Experts of a small language model.
Size: 13 layers, vocabulary 2048, 116M parameters.
Below are experts of layer 3 (counted from 0) of a mixture-of-experts language model. Rows are named router (the router's row for the expert) and show model dimensions 0-191. Each number is 50 + 10 x the weight over its row's rms, rounded and kept within 0 to 99.
After each expert's rows: "comes before" lists some tokens at least twice as common just after its tokens as in all text; "gets" lists some tokens that make up at least twice as much of what it gets as of all text. This comes from a sample of Wikipedia text that the model never trained on. Tokens count by the router's weight.

# expert 1
router:57 43 34 59 55 53 38 67 59 43 40 57 44 58 55 65 44 36 59 45 43 37 42 41 59 72 61 67 55 58 60 51 50 44 67 68 38 62 62 39 49 44 52 46 42 58 55 45 47 57 44 24 52 61 62 33 37 60 58 57 43 52 67 66 47 49 54 24 48 50 51 60 66 38 40 70 49 54 61 56 29 56 55 63 66 54 56 50 34 41 45 49 37 43 55 55 56 40 67 63 59 41 50 65 74 45 43 47 49 60 50 60 47 33 47 42 37 44 49 43 51 47 63 45 49 73 47 38 52 55 48 38 28 42 45 52 53 44 41 58 32 41 64 56 43 58 56 45 46 50 50 45 70 49 30 44 47 45 56 46 58 57 49 53 58 48 57 44 53 45 68 59 44 59 59 70 46 33 42 51 39 47 47 42 55 55 41 40 56 32 49 44
comes before: "|", "-", "==", " The", "In", "==="
gets: " |\n", ".", ".\n\n", "|", " and", ".\n"

# expert 109
router:63 49 52 54 52 52 47 68 56 41 40 40 34 57 42 60 48 39 69 42 50 48 58 42 60 49 51 62 43 58 46 36 44 46 67 78 44 42 49 47 62 23 54 23 51 55 34 44 49 52 59 38 43 67 56 50 47 54 65 33 46 38 49 45 50 36 42 47 45 50 60 50 65 47 58 54 57 46 67 44 29 54 56 54 45 49 46 50 34 35 27 62 42 57 55 62 55 35 45 61 49 57 54 64 72 52 47 47 47 54 47 43 30 52 43 65 54 30 44 61 60 57 54 66 52 62 50 46 50 51 48 38 49 49 44 67 49 39 51 50 30 51 48 68 46 73 60 41 54 58 42 39 60 57 43 58 47 22 45 35 55 46 44 41 46 53 59 38 41 68 58 57 48 53 43 51 40 52 41 65 28 41 53 53 45 59 52 54 47 37 43 49
comes before: " of", ",", " and", ".", " to", " in"
gets: "ation", "ive", "ality", "ible", "ility", "ural"

# expert 83
router:57 47 49 62 58 54 41 59 57 48 52 42 44 50 38 54 31 40 54 45 45 76 52 39 53 59 44 47 58 63 49 40 53 38 68 56 39 71 60 52 54 34 58 40 40 59 31 33 40 78 65 43 51 56 46 32 31 52 53 54 53 35 56 54 48 26 53 41 51 55 65 48 56 34 50 44 56 48 51 58 28 58 54 66 55 58 55 65 41 47 43 57 51 53 63 45 52 42 47 60 43 46 67 59 47 49 44 30 44 58 56 43 28 41 51 50 43 35 46 40 53 53 53 36 65 66 49 56 54 26 42 43 40 37 52 49 52 42 39 46 43 58 62 53 40 55 53 34 52 58 47 52 66 60 37 55 33 33 47 47 61 34 52 45 40 55 61 44 56 58 68 62 37 65 41 44 56 50 48 74 41 49 50 39 55 45 42 41 55 33 58 46
comes before: ",", "e", " and", " in", " of", "k"
gets: "ge", "ers", "ee", "ines", "ade", "ake"

# expert 72
router:39 40 47 61 63 40 57 54 53 50 50 45 40 61 24 47 56 36 59 47 50 50 56 31 54 54 43 56 54 59 53 38 50 42 48 82 48 55 56 45 50 30 39 50 49 61 41 43 51 57 50 34 55 55 64 50 36 56 48 36 40 55 55 64 53 46 44 36 40 61 61 47 55 39 55 51 57 65 60 55 31 57 55 60 44 45 60 55 33 42 40 56 31 50 51 53 59 29 59 67 38 39 41 64 65 58 57 45 45 55 56 49 37 52 41 50 42 33 55 49 63 50 62 47 60 73 34 38 56 42 48 53 33 58 46 51 48 33 61 55 36 50 68 53 45 49 51 43 59 57 53 46 81 53 31 39 39 36 41 48 55 56 30 48 51 37 48 37 59 55 63 52 36 55 65 65 56 62 58 56 42 53 43 51 37 53 43 36 39 35 39 49
comes before: "-", "=", "S", "A", "The", "G"
gets: " =\n\n", "\n\n", " un", "\n", " (", " is"

# expert 15
router:56 39 41 57 55 55 38 58 70 51 48 46 47 54 35 52 52 39 65 58 38 56 57 36 57 59 57 54 48 63 46 45 55 40 62 65 43 73 67 45 42 39 46 36 54 58 43 35 37 70 48 42 57 60 57 35 41 54 65 45 35 42 67 50 48 43 37 42 53 63 45 44 53 35 33 61 64 54 62 60 39 65 61 56 65 59 61 45 35 45 40 57 36 67 66 43 62 39 59 65 43 50 52 58 63 37 55 39 41 58 62 48 38 51 61 50 45 36 41 43 53 54 58 56 56 65 48 49 55 44 51 56 40 26 47 50 51 32 48 44 41 39 62 57 33 60 48 38 59 65 45 48 66 63 38 48 36 40 52 43 58 39 43 39 52 43 65 45 62 55 60 58 42 61 39 57 67 46 53 62 36 48 43 47 46 64 42 38 47 31 58 45
comes before: "201", "200", "199", "1", "198", "202"
gets: " ", "al", " L", "u", "b", " S"

# expert 116
router:42 36 57 67 51 36 42 47 50 36 45 46 51 50 47 50 53 29 55 45 40 54 57 32 59 42 38 49 54 62 54 35 53 33 52 57 41 56 47 48 46 39 35 48 50 58 40 46 51 52 46 40 51 56 60 49 41 51 60 39 59 47 56 42 56 41 42 37 51 64 59 54 62 35 31 71 52 46 60 63 45 54 74 62 55 55 58 33 44 57 44 64 47 44 53 42 54 46 56 54 52 51 57 67 53 48 48 46 45 51 58 56 40 51 35 66 39 09 46 46 59 55 71 42 64 68 55 43 44 44 43 54 32 48 49 45 60 28 53 54 28 55 57 50 40 48 39 40 50 63 41 48 74 67 30 54 42 34 54 49 54 45 44 42 46 41 58 52 55 46 78 61 30 52 36 42 46 49 52 53 32 58 45 45 39 51 38 54 60 46 57 49
comes before: "The", "==", "===", "A", "-", "S"
gets: " \"", " =\n\n", ".\n\n", "\n\n", "==\n", " |\n\n"

# expert 119
router:54 53 51 57 52 41 47 52 57 44 39 51 53 57 47 42 50 33 54 53 45 41 56 38 59 66 52 66 50 59 49 32 49 45 76 66 43 51 52 43 46 22 37 37 48 65 38 42 53 41 54 34 62 61 64 39 36 58 51 38 38 58 54 45 58 37 38 43 41 60 39 57 40 48 57 59 56 51 45 49 39 51 73 53 47 66 40 49 43 54 42 59 45 52 55 56 61 38 63 48 54 49 58 53 65 33 49 32 53 47 60 52 37 47 49 37 51 25 51 41 56 61 68 55 42 53 69 57 46 53 41 50 39 50 52 47 64 47 44 55 36 27 54 55 39 49 54 37 43 43 59 38 57 58 33 57 49 17 45 48 66 56 42 41 69 46 56 41 59 48 73 53 45 53 42 49 54 43 51 64 34 50 28 53 41 54 39 54 39 56 46 28
comes before: "ed", "er", "ly", "ing", "rent", "tain"
gets: " own", " found", " new", " main", " first", " ex"

# expert 120
router:47 45 39 60 55 53 50 52 67 47 59 39 61 51 49 57 59 34 68 46 36 60 50 33 55 56 59 48 59 64 47 44 62 42 54 54 32 71 62 42 50 50 42 42 59 55 45 27 43 64 48 47 63 57 57 46 30 69 73 38 38 56 49 57 52 45 55 45 54 47 44 50 47 21 57 66 53 51 50 74 39 55 52 61 56 59 33 59 27 46 35 57 43 60 58 33 60 40 54 58 44 44 48 58 59 49 53 51 47 62 58 53 41 62 40 56 45 47 40 49 53 61 54 42 42 72 38 47 62 33 46 60 37 36 52 50 46 32 55 51 56 52 59 51 23 56 47 38 61 55 50 43 65 60 35 53 35 45 52 37 55 47 46 37 56 34 56 52 56 72 63 61 42 56 44 53 43 59 49 49 46 53 56 58 46 62 57 44 47 25 46 52
comes before: "-", " ", "|", " •", " S", " Gen"
gets: "-", " and", "\n", "|", " |", " |\n"

# expert 54
router:49 55 48 45 65 54 36 46 52 49 44 47 54 60 49 66 53 41 54 45 54 46 62 15 52 55 48 68 52 59 51 34 56 41 71 49 29 45 41 50 55 46 49 52 46 66 35 47 43 55 48 45 54 61 58 49 39 68 52 39 60 59 53 56 47 56 58 32 37 50 44 58 50 49 47 54 46 52 58 45 27 53 74 54 43 62 53 53 35 61 47 46 56 46 63 39 56 44 54 46 47 57 43 44 57 49 63 39 46 57 46 65 30 35 50 47 57 21 37 39 41 51 66 52 47 57 57 53 51 40 38 54 35 49 38 41 61 50 36 42 25 45 49 55 42 47 42 40 53 48 56 56 60 64 19 71 30 43 51 39 61 56 61 40 75 39 60 49 51 56 59 62 51 39 41 63 52 42 43 68 46 52 54 42 53 53 51 63 37 47 60 44
comes before: " in", "s", "ed", "ing", " for", " the"
gets: " season", " played", " play", " player", " first", " game"

# expert 61
router:51 45 44 42 59 40 48 51 51 37 42 54 50 50 35 42 38 33 54 40 42 51 41 32 45 63 45 54 54 61 51 43 48 43 55 61 42 56 50 53 52 30 50 41 49 61 20 34 49 57 44 43 60 45 63 48 37 71 60 36 55 55 58 62 52 31 36 29 62 59 48 62 52 51 45 50 56 61 46 55 31 59 73 63 50 57 39 47 39 56 47 66 31 58 50 55 59 39 50 54 40 39 55 51 54 42 47 24 38 61 70 40 36 37 56 58 31 50 48 49 58 49 60 49 56 59 60 51 62 44 43 67 42 52 62 41 42 51 37 43 50 46 52 63 36 51 45 38 52 53 60 41 57 58 22 58 42 40 42 43 59 51 49 49 55 47 60 39 46 57 79 62 24 50 36 51 47 40 47 58 46 64 55 53 51 44 42 46 41 46 61 42
comes before: " the", " a", "side", " with", "gr", " to"
gets: " into", " over", " under", " in", " with", " out"

# expert 63
router:45 38 54 51 47 52 36 57 49 45 48 40 46 55 50 50 48 34 52 59 46 53 52 24 50 46 57 66 60 60 58 35 59 39 45 57 37 55 54 46 50 46 56 37 54 56 30 43 27 62 51 41 47 61 48 53 43 60 51 44 46 51 78 45 48 49 52 54 43 61 44 49 58 46 41 61 44 40 61 53 33 48 62 82 45 49 47 52 36 40 41 51 55 55 61 37 52 35 61 56 43 31 41 56 64 66 65 51 47 71 41 45 47 49 45 46 47 38 40 50 61 67 51 51 57 63 36 57 67 35 36 55 34 47 53 61 56 33 62 61 48 55 49 48 34 56 54 43 48 42 32 44 66 62 30 52 47 41 62 36 52 51 37 46 48 46 65 51 66 52 74 61 31 47 56 52 44 43 62 49 44 59 53 49 32 42 42 28 41 36 56 47
comes before: "-", "==", "born", " a", "The", " is"
gets: " /", "==", "\n\n", "\n", ".\n\n", " ("

# expert 82
router:48 30 49 44 46 57 43 54 60 54 46 46 52 42 42 49 47 36 61 45 39 42 42 35 46 45 56 62 47 68 45 46 60 43 56 74 41 54 53 49 42 31 50 41 52 63 48 39 34 63 38 46 50 59 61 43 41 64 71 32 39 42 70 53 40 36 43 48 42 60 45 43 39 43 41 56 52 45 58 63 28 57 63 65 61 56 58 49 32 65 33 53 39 62 59 50 59 37 54 57 55 53 46 61 63 56 43 47 47 65 51 57 26 38 41 43 43 47 43 37 57 56 70 52 63 62 44 43 56 50 39 60 40 40 45 54 41 34 60 48 41 40 53 56 43 70 46 35 50 49 57 54 56 63 28 50 48 41 54 41 66 47 51 21 60 49 71 54 52 49 64 58 37 58 45 44 53 43 33 53 42 53 42 51 49 55 48 36 61 34 50 39
comes before: " ", "-", " —;", "|", " R", " S"
gets: ";", ":", ")", ")\n", ");", " |"

# expert 90
router:49 45 55 53 58 61 43 56 50 29 53 36 52 47 47 49 57 26 49 49 45 60 60 27 50 53 50 65 52 60 44 34 42 50 60 46 38 51 47 59 54 47 53 42 52 50 33 47 44 58 61 42 55 57 58 63 41 70 56 40 65 55 42 45 50 53 49 43 40 43 60 58 46 50 55 47 59 56 70 53 46 53 49 53 39 45 52 48 29 58 31 47 56 47 59 29 62 42 61 50 37 41 45 63 55 57 57 43 65 60 50 61 45 47 42 56 56 26 33 33 58 71 57 63 58 59 47 51 50 29 43 44 34 46 38 50 67 37 36 44 53 55 51 68 54 59 36 33 56 52 53 55 64 68 44 72 32 32 51 29 54 61 54 33 56 37 59 44 69 68 62 52 47 45 49 42 48 39 54 69 49 45 49 42 39 55 35 64 51 45 44 41
comes before: ":", " football", " career", " team", "\n", " |"
gets: " football", " Championship", " national", " League", " University", "ternational"

# expert 101
router:44 45 49 53 50 38 45 60 54 36 55 34 58 56 32 50 62 49 48 42 39 61 49 23 43 52 38 53 38 70 37 38 41 41 74 45 50 45 43 55 42 37 51 36 51 61 47 48 41 60 44 40 51 54 64 49 50 47 59 47 61 52 45 57 57 48 56 41 51 48 51 69 52 49 39 66 66 44 57 71 51 49 45 64 39 53 61 47 45 52 35 48 54 40 57 33 60 49 59 51 47 42 41 55 57 51 50 50 41 51 58 47 46 44 46 49 55 33 38 43 48 62 57 62 60 67 54 56 47 46 28 54 35 56 50 41 52 22 49 48 30 44 52 51 46 56 52 31 39 63 51 65 66 76 36 66 31 35 52 24 50 55 55 42 67 33 61 53 58 58 67 38 48 46 37 67 57 53 51 60 53 68 55 49 48 64 52 52 51 36 57 42
comes before: " |", " (", "\n", ":", "h", "a"
gets: "ers", "les", "es", "os", "als", "ia"